Below are experts of layer 5 (counted from 0) of a mixture-of-experts language model. Rows are named router (the router's row for the expert), gate (a neuron's input weights, with its number), up (a neuron's input weights, with its number), down (a neuron's output weights, with its number) and show model dimensions 0-127. Each number is 500 + 50 x the weight over its row's rms, rounded and kept within 0 to 999. Numbers have three digits each.
After each expert's rows: "raises" lists some tokens whose logits its average output raises strongly, later layers aside; "gets" lists some tokens that make up at least twice as much of what it gets as of all text. This comes from a sample of Wikipedia text that the model never trained on. Tokens count by the router's weight.

# expert 16
router:466521495520403444493429529421523571484532475481480416448521512572483508460428517497545478557525525543578440477483513552507507415460560448490460544522506443556406546446403511459455537468540488458540551442510550433530445501565607486415551500597542514499407509470463429484391498483472472435513529522420584527601465559514476484479481547474507546406526510557527489545520533449512480494554
gate0:570448493470583561515538469483401536426369406511549538494465523474442464545524500428477541482428441531555518471455522529508498470505594535494483574522545496504460489474525508562449510526508486467507529476474562477505459522424456485558490514514397463490482484552369460507503524520416575477452548417525547410535544496540582503621515473476459412502469542495501507474501371537447478527464
up0:571440464499528451510483469498476509424498518463557428527499465497508393512466552500465382398549532393609567529476544501483527441476517514450495627473452482465443507474513446529538502503496472457494501472500574449487580459545551488415501522509491521491533469542512462513510520533451507536563475362469447435578531541505495506555672534547494413501560496523441553482567498468407459529573
down0:577569457549445420544572630436501529403456456541549493496528439435581472476451473549517475503476536404516495487385511541479434454492520513464471526509481556474440488449477460580549518506558556476594477550579499573422471521490551505495453461462494539536452531535485617590570444463430561488458516395458465467494565495586428533507568548519459467401557534528457518496520536516484479565486
raises: "-", " ", "1", " In", "|", " The"
gets: "\n", "-", ")\n", "\n\n", "==", " |\n\n"

# expert 5
router:558445514492491397483343545507499530458477533494485447531569531550546489483561428473556437507497462528542425486496602583467457382459499382460480563474530491516472558447430505520515536461569500429572570490554556372495462550580522536538449427547511444576495469441541462494479463489502488471493528553499526591517432508525522480565548512535443500455501541531463490492486484455561487467532
gate0:396486467483413493566412498505444420486584437461524478499484455521481518463440449501423578510443533455498481599504454504492581519490470512511514517570511427518597421512582502509498476505574571447475358531353457518404451506526436525441538500484357457453459548459475451424511528514475441580528465425483595534533468553532496437502495440504462534523506454455550526524462558509458555458476
up0:472551499442502496350484473524485557567435564499447418455571521382554463508506547523615437468567543429489468482498539487460430429512557430559538519478465511511542484500505536509471529465404422570539562413462552533453526564428504471615503454511524563497515498531443562511465529529498566463536523513506426535453576438455430535513510532452537498510555530528474418567503459410555432545503
down0:572562486531441466540504606456465478528397460596494465532513582521488526516527521509481471437457493475666469412431446528595434485536413432575483483424511485494497511506500492600551483499565534531477464503493487505496520485542454503540500394493474528462568503545433523515497483449480441528436480558507585502542555595498486456539467466525414475506426536504379566539538536506544471565486
raises: " ", " L", " D"
gets: " |", ";", " •", ":", " Succeeded", " Preceded"

# expert 23
router:532518423441514593457496493509521461471496545453426496534454552470441529507536514432578526464559527427519509460432488478526452431540474484500470473522546607451496585486548492546520532603505506603525493491536544460551545444564427492531476536439497627448445537494453536559569480615569501443507449455515492501538475443439476545496468418517530467515516503523516516550546519564526516519481
gate0:514514511564478484541562531494499403406506526560476473483460560488544470644475496523505491436518534528434456431512571447540396488458502563522454459517515487506484514532491450515500565494570575444532623450576439464494457406483497447501528478501507502516447557465449477455437520469517560471322516401504507502592560451520401555535516383414411531472578474571506476470496463471519465499505
up0:504541482411567481490436350423558471471504575431518529488424531490550531409654525528438441504386437500478503464416423454501560525443512547510476502524515398460520595527544393529471488554489495534486465542499491569533467529588469492499432444506506485474488524509520556484514561407576424488453524457567503485505495446523595489608573495444512508467564585495513588535470565517526523502527
down0:519454520454538555523451434565546472577509479499497479486518432482533523533524547508546548486416519540522499486455485517348502437454418492493411492535504508448485539506542469508427422505474565505535568469496569539410517484501497581454402493541496497535478474508436498462485467422645496555515587525523482552410484503569452459539576483437524493528544510432548434504496505477483598431542
raises: "1", "-", "2", ".", "O"
gets: " S", " F", " B", " C", " P", " G"

# expert 13
router:554528561444537518472443570521557542546453516534555506484463535511646444476486534561602502559522538598549529431444483515501487449397502481490449569542516462475493514532441511452416553431562401505467479561496541494509506642505414509480491481585460477406564540587524487539504517552488478497423471511497510505521473462575588452514528641447541500453419496510537536541539360437521481516460
gate2:523459398530553518511527523531401531502466528495452578595485441442525415473472409509554563324452547475458531450607467396432458556526430496405484499539513517472593568515521449532462439510543439468622562558528472432453557583512559423485503480404548520552390519464481438471459528596461450481548493559493562417503512482477474463497583451515515535540469408506488448486566721470504455528522
up2:592482549518556572543540471441510553484592516483418490551511418453528456418563430453382471396509394454471483433570530525498481478498477463456528536517507455508549437474553496546519422540518541456494588567581474511486545504542432563506517513482534526519451477499542602582573446576436452577490547537528494488559438518511460467488481537514516499437360486489453448383430537537440532454440
down2:458425476520487471585458451543511506584495523456526490558543456491473467556445524525541419546416541516390435487566523467463471600504449507513453463486501457543540572483429540466431570498500481489487484443493534594559513438486476580595607395392525424476486469515572501481405548480556459469491508540573470480408504467484559511480577371468430459544527561552502507494485502486453586480494
raises: " In", " The", " It", " As", " This", " At"
gets: ".", ".\n\n", ",", "9", "==\n", ")."

# expert 24
router:502492435532514564433486554517532554527536507565540461525529475427539377431573544387535520476428518420540461530406476497502457477475499520533519530530519560456444493585462459521458474383427468475485451434434495519511502555429566430485491573524467481468490533439404401542544377537577578486533540460565542426507547521473565490595495499442519447481450400479526431549550606605535520452587
gate0:522501540570418478498519528497518488485507515445447410471475432472548538546501513488532505461487506563496438586559569522483517459512619514561503520509465517540534463456516549457448480481487456541440503331561488491577517494547495491486551389487529539490428479524448495509500521487552413533506542450474467506509494450483542553479473532545431452505536536537490394478440571603417569429576
up0:561477542475453501599587545458550539434572509518498492497543410537512491552484408435608509575433395601436520484531517445495466471572568564521586532482520522446457460488492511561516499525511509539477420470545499435612498467579467498507496411520485404475420549474437517523455492424460574443518479448518463489430518475440469568430431515565549436412536561563473528518464510478506565522509
down0:473487462475508531445443419479500528520508515497521507444471444456447533499448411417457432458558592502544379550519501475562506506398416431489520471417443477488491469499460509474480548496561499512461520502491602531469589543514528503532499453461513544548536479642456437468490501566508521520556518478513496445545515496456431388366579517555495502457458546506530452578440474496510391503568
raises: " and", ",", ".", " |", ".\n\n", " in"
gets: ")", " States", " the", " United", " York", "'s"

# expert 37
router:463480581504448444498440480447556527520448489544605459479566533491590468485567459568525437512459517589521523411449525464475477520427550513532392579427451508559534453474424432517520535548523407502455453547471447484492489607433570536491415515548555413542568467497535540489476533478426503534439503473443548518455550518563574438525616569509512466506469504432477568411548468467489482474583
gate2:491634453479487471522535511473528491524534532468492543479505487519519482504515506466494442490430602427581538497464407556473454466574492518517494569506517496511378593476538526497541409444535584492426483470388526416495552416441474472530565482466499483491468610566431548441585364449534461496601492538506498543539481407517549561399519486474501495510467571504515439569491600549506514532513
up2:584437504577507433515442489455551500432555412556497489486530517411449571481549503438573525492479430604456470468480493447498404506465515488534517511463438497616564539531435435463470558458492508491512479441613475582532416550527511568514488538507451489563545436580495373380410550493427455486476429456431575463521499491567562497598592546496460520466479452463499457473446529458478508491520
down2:523500390533483534519516536506572481620460369504519456505514545517501516445542554558488515538455573438558493508508550512470481533543499532430527397512494575521584430516480568449545519424530509474521440453475370474496529555546513458582528535545531509510423499511525527437376519385491484599556487467536468520509599453509524439505663514574461522400439521526611509525419461479459568435491
raises: " and", " the", " with", ",", " a", " in"
gets: ",", ".", "6", "5", "4", "3"

# expert 11
router:457481488534510439475555478513535462538555611514491520546551379528503534536502428597600550657457437612444550369491450552468589505471514437485535521563539483539549524472447476509439495550451521466501462499585487421549464442458491515453536508497451537552471500521524499559456535489491452556488537450505422633500438466555454504472509555479501458493509538480542603534512472535544477485478
gate2:546497569520467501457429577486582510599455570540482549465420571485575563538615453387380427496406524463491551451507501441538480499463527524485535536525465485554484507590492408478534453536535513451489470409490459518491456552520479481426501495572576453442450510462521582544447545488579549545445421497423530605486505598481497521468537549313447478483551520524535522498594451504551639534627
up2:516461485512467419506463429467611485462471493564536422542440523456473487540565433475491595516417474467519483511476526551545531514434436435500543433487630512503482552531538448471559512538510542535499558402548435523433516529539482417440455487438496452494530581380453437615511470539475460518438406591563521474573574623454616587495516521481568497473590605498451586534535519525459494512508
down2:489463377485576521495531508498552454586441462514477496551498505505512570536501579602507508530468486497522479590580648572446542435504553519517540481468507510467480542462524571448391482458543549490615570413441349509682563500381401542541533455491536489437551473393508564479487406449494505510481492433502535467457391494503539530471512573567608519473526453437516507463497437469528578494558
raises: "0", "1", "2", "3", "4", "5"
gets: "2", "1", "5", "6", "3", "4"

# expert 15
router:498524383486543513534449477557509490492526512517527476511446499557432539500508483456559503391485467510490563555522466527554442470589440462513508465513429622443493566488495530587554441506472575583445418461487523505524528503433443439506447500445525606428503518506526612470504558570516505503445517450470506485543509491526440482440429409566579482457553473558474593506527455497486559505524
gate0:501496459503568502448458525507534465472440455525592476499463452503560488470463582468478501464481460465498495454564456533539495500511419539534513473568468505551479481464592488451499519464517506451521458413424537411495568516490431396558472584487522550513512506425514427462511546504547474508609472448524470559512561497515448467531527537457532518452517477472588512437452436522524476546535
up0:588579512485499421483505436575487422507489511539445502510405519490519419520552488452452476522510467436463450492481440480509462509558506590462493551534459450429453429516418463435493528473517531578479519456611483512513426492537466495462547468474472524510502496616472494490555501541554522447492525559575419526513494464473578483587510454515342468488536456506477491554503500386394510514558
down0:528477494454483490466492456461499447473401603484516532603461446389479496533517522472477581582525562548443502475471584510400510551422527537518507462502457384473479511551495559613422600521447506456551524433487449475556450521547549540464496527547541510504573577467516493500509417527578492487457567540402454513539472463479494440532584407583431612487528537447565485570457601492542494478529
raises: "U", "O", "K", "H", "G", "W"
gets: " D", " A", " W", "A", "D", " C"

# expert 18
router:491485555533527467490516408489539472541529558514494575529539423512516490525541483526574550567491464594462580422438443554449577546501498455531576516523531491604522470495502499518448482473489510488509418488523424504495484421445479511436536513426458578566486470518479530488494580496478488587493527442477411563508420516549524478459495565463544529426517461569508502531519495505558481480513
gate6:509491524545451460506468500467578491441555436524498472515502561459448490536562489485475515508495522487484484494437443478485580482491536548486462492535422473441468487572480469498513512501469392439497480452434509468465594431502557546451503584520431477463458485502544478514443493443389443482399555483482440595502440501462543528506472446536514549504549519482462414483508434508455414494447
up6:500521570500527469557492452488621525326500434488502425585574549463478503480481513556481557494451548437510537466461408604425558504470480556420474453466438440376501472616520430543509565511523492419480509574418447502515556555489562484487464554527449465487538481526562427438482589457421454436443477476468489539448460513437527590475574486571573539476467537466534473508464504562544458512534
down6:498474447491517471442530552509500503495449452383489508487555499496485436467522551559506510446458474599548489568493411542508409415481484575592544517502511564529563520476455489480485602403526498544500465541579431469515530529420558506435483471449442522513526575492551555519429472524471483529545493518480532517474427503572481585539513461391433453526469550367477549469462518520513536459563
raises: "0", "8", "5", "7", "6", "9"
gets: "0", "5", "2", "3", "4", "6"

# expert 14
router:465485484504513491524461464518539496547519556471518514522560432550522520529517432519583571636421433546476551422461453483439556493517467505498547497549459482605587457494459476550434445526490515517518419483542440466545464521418471521459506520467400540527437545458571507508489496515461514629535552371496419636523464511520508498511506550447491406496445448495511609493503424528513469443516
gate6:485408543453462444496506420529477535549508526526466472531528478499441507627453455579557463505438551496464533457511510509511574542431511463550419495536509513501638416489569514474435499496509450434494535492512485514486438482480559495510542478544490508473520462463444561601577546559376527496475403564472506586454540435482544557499489487544434478494509507532470497434546653494561551487430
up6:497531536671415416376471556539567507403607465505485481493462418484488521496531490482503463580456460543488504458508516443467541490531486430546537479501526392397535576499500465437558493463480539549509522441469460487501572468508523570502499489338537499510446523535413511501435534465447538603462437524518505535460514502519554439515448554374523528507502559516569474519499452553479463535535
down6:500484502370540522497510495474524522478533545479580477521451490473502509467468450545488469500449475435563469561343553545511577519541568524523445512522536536440555485485590542460501535481467478475551522469468429493489390492554468466479530547589450524493527592438495483511538566500463472413531554494467432569503526529529475567471580549548481456399563518504511426526492480523421507496497
raises: "0", ".", "6", "5", "8", "7"
gets: "2", "1", "3", "4", "5", "0"

# expert 36
router:494406507509469393561512483519484491541478427523492493455502519552536491500430534494508415397517603625610482543524508444480473432465491514504469614506465521479493586381480492486555540365585524416524607519478520504435553493452642556558563480555455468483547534504583422498476471524457559414540454540524512517463446514489547411504538463510521479458539425560539425417519445443552584506540
gate0:440430466467535546508507440452533554415499461435508461541597500448473568466585522528571613539499424440488437458611560541437574626474462510487516439455601431483521515536525370481478467419523484525508502448543505426543511489570489461578525476383515516567484504549513573590525541539540507521530458508504494496429503465566495504456540487499628410543575351477506440496470541525598480475501
up0:457417451516477559440507499521458463452434520445475463470559501461490559493465579486513598467507444479543500502509547498495511549474560503524558438530520589483505530547560463460547499480527571489511471507583517476509525504590468570517513501492553576465465483578518562525495646476457529404539511511430498465466572519539519518482526431445581515522572361462514490499548573456546551460445
down0:455427428497550572508475525494514528479588483375446432530552453466529496485578463524545480502551528558536494517443560472412548542414483547421547453546540471486510507469555494480490408469457436596550469467497485508505545453497550679545486620514522520488468511491511549475530538452600424542429522430446515522444483502452486405470463377548578434434511471520442465471476488497543508552504
raises: " ", " the", " a"
gets: ",", " of", " |", " and", "),", " in"